From a checkpoint of a small mixture-of-experts model trained on Wikipedia.
Size: 17 layers, width 160, vocabulary 8192.
Experts: a sigmoid router, a shared expert of 128 neurons.
Training: a variant of SOAP for the experts, 5370 steps.
Below are experts of layer 2 (counted from 0) of a mixture-of-experts language model. Rows are named router (the router's row for the expert), up (a neuron's input weights, with its number), down (a neuron's output weights, with its number) and show model dimensions 32-63. Each number is 200 + 40 x the weight over its row's rms, rounded and kept within 0 to 999.
Before each expert's rows: "raises" lists some tokens whose logits its average output raises strongly, later layers aside. This comes from a sample of Wikipedia text that the model never trained on.

# expert 15
raises: "all", "arm", "att", "cont"
router,195,228,214,219,183,196,185,200,195,72,229,166,183,185,243,188,260,156,188,219,187,170,250,218,211,217,181,188,218,227,192,148
up0,181,237,190,134,186,262,177,152,227,180,181,198,251,126,180,223,218,118,153,208,188,159,256,310,228,214,215,306,255,186,171,196
down0,204,120,266,163,234,219,227,210,224,186,261,180,154,167,181,172,286,193,221,182,261,198,279,261,139,180,270,212,205,284,157,165
up1,203,252,167,191,243,147,143,191,193,104,232,226,116,174,191,200,200,240,171,191,288,175,196,278,210,246,235,151,186,189,148,201
down1,228,227,262,133,157,194,235,219,148,197,221,307,203,175,194,142,223,204,215,270,151,166,193,138,213,186,309,218,180,192,214,201
up2,224,243,225,110,236,189,187,258,217,205,172,160,140,202,212,225,218,148,180,136,237,239,187,249,133,212,256,296,175,217,146,187
down2,190,218,193,191,277,249,130,221,208,199,256,205,177,125,195,258,252,210,223,180,179,181,259,157,240,212,212,192,179,309,223,174
up3,199,105,200,187,220,275,153,205,221,208,182,148,207,250,294,211,198,184,165,237,212,178,274,230,221,263,161,225,210,172,188,150
down3,217,136,252,183,178,268,245,205,233,235,200,179,176,203,262,249,247,232,224,234,158,245,222,215,184,200,142,199,159,211,191,179
up4,177,130,180,168,200,175,184,132,165,211,195,217,192,196,257,267,215,171,183,197,226,227,288,245,196,185,196,151,233,162,202,250
down4,205,176,245,248,180,198,175,199,218,236,223,240,143,204,221,197,160,187,166,166,228,170,198,228,154,161,156,244,164,221,223,186
up5,210,230,107,201,138,175,189,171,198,154,261,213,224,187,222,186,232,226,160,265,224,212,231,155,180,275,202,199,278,165,198,281
down5,197,188,207,235,156,245,154,225,286,194,195,221,213,188,156,150,264,156,267,199,157,133,207,209,252,208,239,146,164,201,213,55
up6,239,234,204,235,253,237,183,260,210,185,205,119,233,98,204,198,283,190,193,226,239,210,253,160,195,194,133,137,187,211,212,197
down6,199,177,236,203,192,237,217,137,281,150,132,174,95,225,200,166,259,132,185,228,183,254,237,212,115,252,230,182,139,166,184,158
up7,122,206,212,154,260,211,277,181,143,160,130,194,169,167,231,246,233,221,260,283,202,198,171,200,213,260,236,194,188,196,113,159
down7,206,199,202,213,190,239,118,197,179,193,209,156,215,202,198,143,194,164,264,175,176,211,188,114,175,163,231,205,143,194,250,260
up8,139,221,206,140,216,254,118,224,129,175,148,194,201,143,211,206,190,235,197,213,244,176,208,237,145,251,201,132,225,179,143,248
down8,190,133,178,179,154,155,107,247,189,231,262,203,121,237,232,273,231,207,93,198,233,217,123,199,179,165,249,285,240,241,170,226
up9,206,187,188,222,176,260,188,235,191,175,157,242,118,184,297,198,198,204,191,157,176,231,194,234,289,194,207,172,223,215,150,165
down9,203,237,136,124,209,244,191,205,193,173,201,208,205,181,160,78,166,274,130,212,222,164,168,311,131,200,230,153,255,166,226,223
up10,151,199,234,162,213,163,252,176,176,156,228,215,154,235,176,250,235,158,173,187,193,197,217,168,220,209,217,170,163,226,192,193
down10,168,220,254,186,156,164,228,201,134,236,252,199,187,186,160,201,182,196,194,155,226,176,144,196,178,187,173,188,182,163,286,253
up11,200,194,219,183,203,217,196,181,193,201,147,180,155,179,232,205,226,143,213,167,165,239,216,206,173,142,204,153,208,215,250,191
down11,249,214,218,246,190,276,176,191,251,155,178,184,205,235,176,254,198,310,224,223,194,203,184,189,155,177,139,178,186,138,161,208
up12,183,176,190,228,190,192,200,252,263,149,201,326,201,151,91,260,233,190,202,224,200,201,161,237,200,246,228,134,207,259,148,180
down12,300,214,164,128,229,177,145,217,157,154,200,222,273,256,156,184,172,217,186,189,200,198,277,220,221,203,194,212,238,138,181,210
up13,160,198,152,227,196,218,264,146,219,122,231,203,205,200,216,192,158,181,231,219,213,260,185,221,223,232,191,196,196,162,240,275
down13,186,193,226,142,190,124,186,210,187,195,227,247,259,191,208,200,180,179,156,198,168,146,206,163,253,256,195,166,257,225,245,192
up14,176,241,161,223,238,281,160,161,190,270,198,218,210,297,192,180,224,243,241,227,122,229,191,118,226,278,276,193,223,198,174,229
down14,187,215,135,106,180,177,178,199,242,169,179,173,199,180,250,237,187,170,200,182,193,162,200,217,231,175,259,230,227,227,160,119

# expert 34
raises: "2", "1", "3", "4", "5", "6"
router,196,207,182,194,141,245,190,224,234,252,151,141,187,155,219,262,225,219,183,204,142,198,207,221,226,150,165,223,290,236,205,220
up0,171,156,212,247,176,165,244,171,193,138,237,213,173,180,172,196,71,178,227,187,241,142,235,207,157,192,231,135,178,206,236,208
down0,158,174,289,201,227,179,237,162,164,152,205,235,180,139,183,160,206,197,282,164,287,247,166,165,271,280,193,199,224,164,207,183
up1,212,195,160,194,163,225,166,193,283,192,154,189,159,176,205,211,198,164,208,166,183,168,136,155,225,228,162,174,165,167,214,248
down1,229,222,278,230,224,167,195,144,193,177,237,274,252,201,201,228,184,216,197,174,187,205,239,222,218,184,173,179,203,233,159,202
up2,223,161,222,182,275,251,197,213,163,216,241,139,170,231,232,260,210,190,190,216,251,204,168,204,139,104,178,200,224,198,171,186
down2,207,216,206,164,118,235,214,246,184,171,262,191,180,166,154,206,243,269,260,222,245,251,167,137,226,221,207,137,242,264,141,171
up3,327,211,194,138,228,238,178,222,251,226,170,114,240,190,160,168,177,215,193,130,212,238,230,167,140,184,120,187,193,201,223,193
down3,188,104,164,146,149,199,167,163,217,216,183,174,171,235,199,243,205,186,198,263,146,177,222,253,226,224,233,219,200,165,260,264
up4,173,159,155,175,160,160,228,249,218,165,171,165,204,226,145,176,233,147,235,167,219,185,216,217,176,219,216,174,295,151,180,142
down4,180,211,271,206,225,223,145,230,137,192,221,166,280,224,247,185,150,202,202,245,201,277,281,171,190,111,185,137,224,210,160,206
up5,216,214,132,150,196,250,232,180,230,225,218,179,256,173,170,169,225,213,227,193,208,142,182,224,248,214,170,121,184,137,177,221
down5,150,135,237,192,123,182,271,146,129,215,197,200,185,186,202,191,153,271,234,272,266,170,207,166,182,200,164,241,128,185,183,206
up6,180,158,181,222,198,190,231,177,175,255,135,222,238,220,145,174,229,181,181,203,173,242,220,255,184,148,172,240,185,209,179,271
down6,167,238,214,210,221,195,192,173,166,197,205,236,270,174,197,231,176,217,168,165,218,159,214,116,163,217,167,176,245,209,221,183
up7,175,207,193,212,135,241,198,229,180,135,163,181,203,221,234,265,210,258,173,185,192,215,161,183,136,170,278,258,211,266,251,140
down7,238,164,227,136,223,244,162,263,151,207,187,178,199,209,104,187,220,185,185,199,167,170,205,186,172,207,190,208,198,219,237,224
up8,205,229,165,228,218,198,136,153,265,141,137,149,119,250,195,210,241,208,207,181,166,175,204,217,126,168,133,162,186,163,285,171
down8,148,205,181,229,136,239,218,235,266,209,125,262,240,196,246,217,97,254,184,232,191,158,200,162,184,141,176,209,144,160,144,229
up9,195,242,195,192,190,155,144,239,261,179,243,146,139,202,252,201,235,261,148,162,214,260,128,211,191,192,196,171,176,196,221,196
down9,241,255,182,216,201,178,178,186,184,162,257,262,201,161,243,208,137,117,257,172,261,223,234,199,158,218,238,226,231,187,252,192
up10,261,233,294,219,225,242,145,194,221,236,187,234,186,179,181,104,231,168,173,276,288,201,213,148,212,152,151,238,234,200,230,168
down10,262,206,240,212,193,159,124,298,232,182,165,199,246,194,214,140,227,258,233,218,186,228,241,303,202,162,155,215,177,211,206,280
up11,216,201,299,144,152,179,219,219,143,254,208,208,232,243,198,176,197,253,289,133,208,256,205,212,200,212,243,215,247,291,277,218
down11,209,215,215,283,163,207,182,227,143,108,191,173,221,246,210,188,238,158,257,194,187,205,207,168,163,222,228,178,189,167,246,175
up12,231,238,219,114,210,181,235,208,205,261,193,176,177,220,209,214,289,241,177,254,158,162,202,146,204,197,177,198,143,186,167,216
down12,244,164,302,185,177,130,203,234,212,231,167,281,237,173,284,287,196,213,228,242,266,188,286,216,179,198,236,294,104,194,159,184
up13,232,196,178,247,221,190,191,202,180,207,219,161,154,186,216,185,94,175,179,216,197,84,187,177,190,172,173,240,151,162,183,239
down13,256,157,238,170,240,227,176,199,210,183,230,257,145,186,220,226,263,175,191,205,200,134,150,193,203,204,236,269,252,151,283,233
up14,138,197,178,180,198,280,175,264,254,149,280,186,191,169,226,182,205,245,229,94,204,222,171,181,230,140,199,172,191,195,269,231
down14,246,225,201,225,226,224,220,226,318,231,198,198,133,229,188,281,189,232,187,216,242,251,206,289,214,242,186,194,227,212,205,211

# expert 10
raises: " The", " They", "==", " This", " There", " However"
router,200,212,181,178,219,211,177,210,223,131,135,197,193,175,199,210,214,105,202,160,218,169,208,241,190,151,192,120,294,286,207,189
up0,269,218,232,229,202,188,227,207,246,154,227,249,180,130,156,260,218,124,158,238,271,180,268,209,154,236,221,203,238,269,170,196
down0,249,143,236,202,177,191,178,194,176,178,191,188,181,130,213,172,186,194,180,189,155,209,163,124,237,169,185,210,213,257,293,180
up1,197,88,241,178,170,130,222,195,193,158,144,120,223,175,301,212,167,258,177,177,243,179,291,181,163,157,143,127,231,259,193,141
down1,177,129,170,209,176,183,202,268,222,166,278,195,201,292,193,192,161,214,140,241,226,240,242,241,158,183,140,175,157,190,152,152
up2,169,232,160,205,169,172,226,166,214,122,218,181,128,184,171,160,277,209,158,203,201,148,268,114,188,253,151,232,237,230,169,139
down2,183,207,186,186,221,205,218,134,174,231,220,264,224,185,208,354,154,219,221,159,218,183,202,143,210,169,211,146,257,155,196,224
up3,213,224,240,195,210,223,164,256,218,235,251,245,195,189,183,198,207,254,190,173,160,209,182,181,177,209,187,200,212,191,153,199
down3,243,210,304,189,193,202,187,176,175,185,275,232,179,131,202,242,193,222,162,209,206,168,249,220,258,235,197,161,220,116,227,239
up4,202,142,204,184,259,218,182,272,244,159,176,229,329,248,163,223,245,237,277,190,194,207,198,267,200,215,210,220,258,230,185,229
down4,197,197,217,214,227,232,125,195,222,170,186,238,220,210,129,186,210,94,154,177,240,178,258,241,177,173,223,109,188,177,271,178
up5,229,186,179,289,219,202,201,146,130,254,229,169,217,191,168,204,175,199,146,203,165,219,150,229,170,172,230,260,154,222,188,193
down5,205,271,218,275,242,134,228,142,162,279,271,220,275,223,191,171,196,183,200,157,186,183,215,169,175,159,151,179,190,219,197,213
up6,210,192,155,201,186,195,179,180,204,163,277,158,182,112,303,166,219,182,198,274,202,183,206,194,222,158,169,284,187,187,222,164
down6,218,272,188,221,204,188,256,162,173,157,202,237,146,169,196,204,210,262,219,139,171,220,188,238,213,129,208,187,183,121,185,241
up7,228,271,140,203,230,241,269,270,190,216,240,213,240,230,225,221,210,124,145,199,217,179,259,232,171,177,200,209,198,188,232,315
down7,160,289,186,213,213,209,258,166,186,201,186,290,131,183,171,215,209,257,224,305,241,170,164,178,262,236,229,217,273,117,255,180
up8,198,119,166,176,165,201,151,213,198,228,227,176,166,269,243,227,261,205,234,202,174,173,212,236,216,199,117,227,231,177,166,254
down8,243,138,233,135,150,207,196,288,132,230,214,223,178,208,223,129,216,199,271,192,148,214,220,169,161,253,170,229,248,153,138,255
up9,210,246,154,241,168,199,206,224,223,179,220,171,181,214,135,186,184,230,133,202,170,152,220,252,160,203,220,100,165,106,218,236
down9,190,184,206,197,215,180,195,247,164,243,234,172,217,269,196,193,199,208,212,168,111,189,233,286,209,257,163,305,242,200,251,248
up10,181,193,194,206,226,207,236,211,230,288,217,183,211,224,192,165,130,207,220,191,215,172,214,228,207,212,151,271,209,223,211,218
down10,189,132,226,178,215,150,219,168,186,180,251,220,133,183,197,238,165,137,188,210,192,211,207,206,130,167,273,219,191,192,174,236
up11,259,198,229,184,158,161,217,197,202,189,209,185,184,137,236,121,206,116,244,192,187,179,271,180,205,203,194,268,249,327,189,229
down11,226,276,177,189,186,238,168,223,215,214,294,187,126,178,210,157,174,241,158,248,243,224,234,211,227,171,265,90,168,182,159,273
up12,147,249,189,186,248,203,228,164,275,150,159,257,208,198,192,188,218,200,250,179,219,194,176,231,243,259,197,109,249,215,193,245
down12,307,204,169,233,134,210,160,163,212,215,183,211,246,212,248,179,168,182,194,303,178,141,178,207,219,189,161,193,248,183,192,282
up13,206,176,171,258,206,181,234,128,197,126,142,188,186,133,187,239,195,225,177,226,233,202,187,221,183,174,223,167,194,283,204,157
down13,215,238,176,221,213,250,184,203,189,224,245,226,203,204,82,168,217,220,189,234,208,224,199,203,222,235,155,140,264,177,208,235
up14,186,174,279,220,182,162,173,226,218,180,232,174,199,175,207,175,196,139,255,237,203,218,248,157,244,182,161,155,179,266,177,249
down14,214,242,169,102,234,181,267,250,256,214,214,199,170,139,163,140,191,286,122,187,167,174,190,232,234,195,199,186,224,201,161,196